From a checkpoint of a small mixture-of-experts model trained on Wikipedia.
Size: 9 layers, vocabulary 8192, 85.6M parameters.
Experts: 64 experts in each of 6 layers, 160 SwiGLU neurons an expert, a sigmoid router, a shared expert of 128 neurons.
Training: 574M tokens, 4380 steps.
Below are experts of layer 4 (counted from 0) of a mixture-of-experts language model. Rows are named router (the router's row for the expert), gate (a neuron's input weights, with its number), up (a neuron's input weights, with its number), down (a neuron's output weights, with its number) and show model dimensions 0-95. Each number is 128 + 24 x the weight over its row's rms, rounded and kept within 0 to 255. Numbers have three digits each.
After each expert's rows: "raises" lists some tokens whose logits its average output raises strongly, later layers aside; "comes after" lists some tokens at least twice as common just before its tokens as in all text. This comes from a sample of Wikipedia text that the model never trained on. Tokens count by the router's weight.

# expert 12
router:091110146112109095148153113117148148111145083150124135112098104142115152101120105145111110146160180098118129140108105109118153106147145152140122118130134125113075124139126154108139135142113133097142129118144117107157138118115079166143158169149147127096103127103095139119140138105136101121
gate0:152103115120135115152170128137151077111119097174161149137151144147164137134110138127124122136154120126132132150083118086136147095118118145139097144115164151093079114142144113152139120141131142124136096087119135147163134101139098167157139175114118144119136123109115137136102131160139140116
up0:128101153131133163133119146158115137105135113167119140155162156152147156110147135101122154160149111108124071128123116099128156105117118145126115144100157162114102091141140149139109106133125134111128103107117163170156163132158060137140119124166086105131137139125080129110102119136101144112
down0:097110134144077105142106103163124085136151069112076157129124120138121129143079135135145112109160133097120123180146155131088103139111171131119126098138141151121125156078144141124129255125095194144123100133159084143123117129157134093178127123154134153137120131138126141145101195128133122161
gate1:103134117138114105140109081132177165144119096139146123123131147110112110122139138106117133165084160108126094132123144159138132119156091117129128162100125126115111097149153148115088107147087095142147131124099140102143147124123108119135168131147155130123122062153115085137083083098137156158
up1:104135109120119092119147110106104118128153137164170171137144104150121156125111195135096087104161117135110102156168090135151094135157100088146148127141148136139125175101169164190117102154105124124135143124170143123152133109113122110127112122120137116147139136125143146116136159114117155148
down1:131102133128117092160135149133118117136113145160100156081126135125139118148135137094133090135120106171104147149096161132101143154107113128111119109143152124154124115133143061115104105147160076144098177117100122192076116116091139153157121140128143114109140139136151146154141155146147141116
gate2:141125150144082104135125085151128150145116130145121140130136122107154118131145160090121102164120170115133083121141142106151110119146136107107163171115159177088102153146154175119111129109157113132128113134105080156154121111099090147141140152118140163105126102136106118107139085119150161127
up2:093150106144097108124112113148171119140115098126177140103099146113145129164134136097133122135093140134134135136133155124132148120198145145127110144163178146120129118144138108143141102089142135092115105130134141165170150107116097153119127130143128152136198095162109114132125096130118164163
down2:139091166158124113114130058124187094127120129092141077135097151138123096121135175092105094064141143131125119132127124116093145157120124102118110164157124102158140107090166141121155133154172122107139111149112134151121139109087134112093083139091133131138134090131130098115131121150101148115
raises: "=", " and", ",", " the", ".", " with"
comes after: "=", "\n", "\n\n", ".", "In", "See"

# expert 10
router:103081135091113125141134125130157109111137133124160122102108108132098126094136135125102109154136171137088126101101130119119144128121130149111129114137148122146087122158093108118146140169107102137147165126089133060150136156133096130119130157145145117171125142103070092143136118101093123119
gate0:148171095127087154137111132176142185111094133119085123106136157052148156094101110120127117101118140136091114162122132110169138129142157106134110104105166134163099108156130134141124118118105111135127169101109111148114075099128141128139106146108119154118127104116131139146164124117116140129
up0:097133118106125119158113143142158090134121169107127092091100112129094151107118122138063155096083148140152157117106137115152119170113141087154151082131138115101092096130096138121153126134143122121132135080146106071151142172125091098121131106132127154117103140129113126118127155130134146142
down0:124140118118163092097138162156092138137116102137095124142150124146127144133111128074085125120156124143120092135096123074134135145107153126108124128154125132127176124120125150133108145117110113143142125158112174140161116141171076124127154120128135127145082113095136086135120143144139149116
gate1:152113130131122134128145124105150124122116134151172133139131122101115137111154115115101161106116133116095137122118114127138110156123136146118155145069159126099138124113133164163132131131157090150166111061107081094118185134123082085129158141130129155144099120132075112128134101151110088138
up1:106136175135115127130106122139155117083130113141135132137125135080148127085174148164110097108093135115065117073139143130117120157148116145099112162133163121123168119148151168126134081156149096133155120109098170064126160086103109095115122122109118113142130163162136136126131169082155147164
down1:130132136141130104153096133113102145119139130139115125117104167073139142132137095136151137146127176109119111126123076132075121136165107132135100123118144147142106104092122162129101117110162133114154102130123146125143158073109107135110180151168138108124102150160121094145130156142109148069
gate2:178102128118107124154139139134132097114164157121108122188146171086126121092103149206102138110170122115121108137111152120119129109116117117145139158159150144134161137147098164164118100132126088105165172144107111127124143114166148133149121138141119129169113113158135135181140125131139129138
up2:162127123121105119154128149118139117074132166119099142158179111103145112096101163171158118108183179161108134103105133135109157117143127118143083114160162108138131113142094152138138117145145163097129165150136133149122102107144166154153180172118115130153117146114123141161130100105156141117
down2:170101103074117138122106137142124096094119129094122140110150107144126104148130149132112148135120145134098125167076132117137111083127145135160142173151124094115131107165161110143136188161125138145129150128084117099136119143121139058167106195126156129090128114128079104155136083113132122135
raises: "-", " and", ",", ".", " in"
comes after: "=", "\n", "\n\n", " =", " Candidate", "  "

# expert 54
router:109132139123103096124135075103129135125130082128175125136116116126125085123131113132137113139199163072138119148094138165156146082146077116153085159125099150102096113136130172114146142155112111104160139123112109106155098108110083127120138138168177143122134129152158095103142165126096145113
gate0:117121122154117086124131113107126139114162095169169150137150139109134122117175173109080097142153165085107136124114131119133157133143130133170133124094130120146099084157098132139098106096121117148126126152114137136142146096125134178132156125183141132154111103130126133137096138134105121129
up0:135128121104163108173107152105137137169121144089071119129100127135121122151136062142166103144102147118151178115111131094149094154125117123114157083125110147109180136085134135091131116126151143112125138118112119133125132129144087140111103139131148117107153109138129147085131095097113095099
down0:151142126111131142122132148144139168121083087140172130142148114122156107143103100158106133134139127134078134147146121137101150130093100127126128141145103123080139146118133154134116127122117171146123105153126121089157137147136133105114136099096108167157130119142094137144129138129117098120
gate1:124151126130116155136110090109145135141145128135157180128120150129101123118125124140128085164125139123107121150118094157160132097132088119118134116118137124129115075152136117148099128146143153134102149110176133092156109115081136129137100159117145126134121121108140139140105138149097162132
up1:123168161125113110118150148149116110117159157152188158132106134113093124087093101140171120115137118105112131135126113115160134100140092141071126106154157132112180161152143146124140124108100136145136145137149157156152179102089132129111131116140130099192138087130141163124114141081148129120
down1:112166092094148124140105152145123164146108106099171115159123159152088094126133136091077148125156161089114095135108118114142109149085127126130118134098113107119144120144108152083099145093101161118129103122120153129102091133089142137145161162110116116143104123116102100082090162119126100128
gate2:101127148112165134137141146135101099153138120112166123092113106114106116145137128116142120166132142124112114137080126130160133123173074128106102133135140119118162086160142132155189071139144073131147165105150141103135137111132090138128172156124117107126126111152125102109157135098119126107
up2:117155123134143107125164121111111123136135109096104112136105113093118108103102101133114140103139102112125178087126117134142135126096157094133142129114116151143141094140093126103119126108133131133116150170079136145104117115118128127107105091068141113131109119155153129123173117152071169104
down2:121159126127129096111142093138107100106138090138126161164103103160163115084142153166092146102125111086148118110153136101128129134158120082148135065151121120160128133117119166066081137136111190100123121149128128136113111096110122110216145102117093144094167082142125115097095125114123118168
raises: " the", ",", " a"
comes after: ".", ",", " that", "\n\n", " In", " However"

# expert 31
router:113105130164087108153135131128134133141119110158119117128154136120146112086119146156099104107154122113135146097146138159149103133122099126129196144178124136124111146143127137141112105132120120108153098130103102121130076117070147115163096069111114125079114117142135126142132201179106128188
gate0:174138170167090139130149121104080160095134157144158140135123119137167151048103159106139142115112151142155118142139137114139101174112112118126119152132123124102102081131146158160111100117096084094139121080059152122192118099132150125127124116089086144089123120148133128112133124154113146144
up0:129131155120167154123089128129121097112106109116150138134141116112105180124125115120097105108083151158121145135099116098113108110120123128160142170133105151130145170164078120131151119111169139098158099142110096150119137111084093149153126146206118126103118155148155105152135148148086096103
down0:131169101122119130141163112166154118155138098151140138110154147125127177059131140160165155101136136155117087109139117091121143159094131144117137159140117161122147150149116167151118122137098120101104095114137136136110119187132123122145122149100113110146131125180206131104130125109111137107
gate1:119115159157145113131135155095107139153164164126137106142143100119140174133118114135117179129118139111119147139132105092095124133160082125156138109126135110122157106138162130111118123106127127130131118110130088112104144111134111148103132154138162136126157068104128129103110147164108155165
up1:157134086176187110122125142164122147142088134107095113107150158112140137145084154170132136136111114144108156129142074119129134133134146113111148100119138133158084129107146139127102112135085130146085107128148099142099081088155123147107138130195121166119142155130151166110148154147165110151
down1:115153100135140126167162115113162111131111156097077130144100151124135149113168110149140125155147152154129169144124139142125154111154116104128178105106121135159078106151126137132102107089160175132124154145149130151110113083138132143140112116061152146076101155136108117139159096150145123119
gate2:151094064135123127110140115131118129125143155163096147151104140110119154105136161121056117144153151123129115118146095122185117124104150142135150122123128119102148115121102112135100127159140105107117113147157131134119107174157125128110143177125119099170105113122138077110129155125139130106
up2:134154107072127142069123121095155119135130120115114130114128083112131098141152128131141121135124133107105137136116131124134156105145160098087147099087130126145105143120148098135113108173131164165124066073111145137110087148125104116136132138100140154161117113134116101117120112181138090131
down2:147114129113115128147139140138162117100110135125169138180134100124113098073110154116109097169162121113142146124124127135136133094107156150156132158098149117122160131137129130152143076148122121110129113114150130107134079133060122120111132121143128132132143113128118102130101133135111119098
raises: " and", " in", "-", ",", " with", "s"
comes after: " |", "|", " the", " The", " -", " 0"

# expert 63
router:126108146119164172106135131124120132128125139135118118146103135121165154141137132160103157092126137109117100117113109108115120127120123142151117117127109117101151108125137143140123140158128101115112139084146124090144189158169122112139149191142115121153093094117101125117144112107103101136
gate22:101130115144116132136135132096109144126152136159184085163082171139113147101117111165125165156110145111116139101158142149126131106052130120115093132133141153123094157101114126119128120146125119154132135079148116111128152169148112128156105102130197137080153153171117180114135124142131119150
up22:102179142110111130155112121105132127144125105085097144126134135133120090116099139101145144152165082146131109140137118129169123159145109118105128091147121106132175127137086140135162128152147163147154162135080097158135115124102120149117153135140091134156105112096098137159123146085140077135
down22:115144110110158096131140155112098094108142115144170119120124179147132129117155090115134151100143121169094097115067131140147132139145170120139104116128135130113148118141113126091124123102130090162146123135107143132124154145141125139136139146153148149093085167100127156121150174140125135141
gate23:119088118141101123119145105157167150128113143145142147112112146119125150106136126183074098124105131153135158115125128117130114102127088126167148115137098141124081065199134143112146113135083138121156147120127076130187129082150151141163117180106150166148129155126124158124101156152100135132
up23:111110119097105137128115127116149107084103104161124131089147110057099096121119113139097102160131156129102129144149114163138134164147101135158131112089145140141130133164155130130105104147151120080161122109121064140111138131157094126160148163173132141110099164115144138159131146146093105172
down23:166099112128132104139144103115131147155096133139133122124154147115139098119114117128117136123121110140130142157188115138124106121109156135141152099098108141137130143081136134140152087150116176147167174127144160166094123103141141128125100124168125119139158073136120131132155141118123163124
gate24:098126095147135147148109133111155109136165139130097068126124109118146179112097116108115143102176138111119124089121145098135118119142102103151156134108140131107097115156148097162209139140117137138149132101102117116134145167114105129136155182108106162129149123120128098106162151138158121130
up24:177127149151101096113103149126131130128143114133152128138161121093133143163149134126157107112163130138149127139142153101124087158148149119164092109121125108111142107114142128113113126119116114087104157120117163105134150137095151110118114164128102128127142125118088098139126116123125148127
down24:127117129121131142122165125164124153127117157132100093132138109157116148094167112114100087176138118158166114089134130135152123127072135088174161166141099154098122136130179132109131110115101098093157137173129149123125133144139154120139134102139147113119112124131139125126147155056106161085
raises: " the", " a", " in", " one"
comes after: " |", " was", " a", " as", " He", " he"

# expert 11
router:169122085141124119101144120100132157204112188118116110143133142111139123145166151121116152164144082122098113099118115139173119109134140085152126164157130099120153095123155088151111112134099120150134121133176125119098171149098141076124086104111112138100146092141113135079140074153117174139
gate0:136113110114101179099092126121118146127159179146150138169130132075102157115139098107126098168159146136085110096117123136125192136172118118168138128092138085132143122095114135127158117149136132172139121131120128104079156119095118122156144126105160150079124147112108153116120118154151135132
up0:110103116161162139153128108117150148150157130118119117109150131122156107151138092121165105112152128176147168170103103139139131109120108125107112124168109111151120181091142103125121141131115144186120130182102127115069127138079123115136112169135138158120128101109146105128103102132116137157
down0:087093099170110110126138118147174097161144127162144160137142125130107101145101125141118144141126148118159134157127178107138131165144082189149172059145127089117109143163149107162159090127086082111141143100102113144083108075197137163132226109153095108125095101159125115113149155136181100103
gate1:109147132138086129108114106122162125132104143146109142174133125122138129101138157141114106125161113137136116068130130177125126145138122105146099132153128128132141084153123083136080128107145106158158112122166075153104128159189108149123114148134139138109135128086096155092158155149130156157
up1:106117137154128105113095109125093098141127108157118162118096159118110117114130134180134120118127106106121132125154138167108175186153161163126094133151158116137140105134108095097113136142090111180132126157145152153126143120166109153102138127116129148172130124113141155095161116164120161153
down1:112163134128129173138133097141128101142140089107116129126166128173105111153094093140119093142136108151128142174105138147115117133136147098124155114108167157148131096110128129152152093097089091093124129129104094153134137131130098159130141129143106095086149084110127055143108095183110112141
gate2:123146135122160101119146092131134154135126149107095114079092116099149123075141122107111092082132169146120135135093118115124163127109123149134130125137158123131130125150115133112102119113117129150105137090130180145098190165158158191130127140169153165154126091114104119104151110120138170162
up2:157147143126153090119141149141111095148167158151148161110118170156139139118130078154175160163129120107164147123146157129145109128097113134086135135096124112158111094135129123143135141149087124149144162110143086120111149151089114123113169144144121145141149123157166131126131116127131079091
down2:164112092103111110077115114142117156171179171123138115142087142114090072110135162149095149063122109119118117090160188100125125131168139111092114141103131091112125106111149127119175075107068158109108134157139122155093144113147109139092140127134116178137142155140116159132127145134131103102
raises: "s", " and", " (", ".", "-", " to"
comes after: "\n", " (", ":", "′", "\n\n", " 1"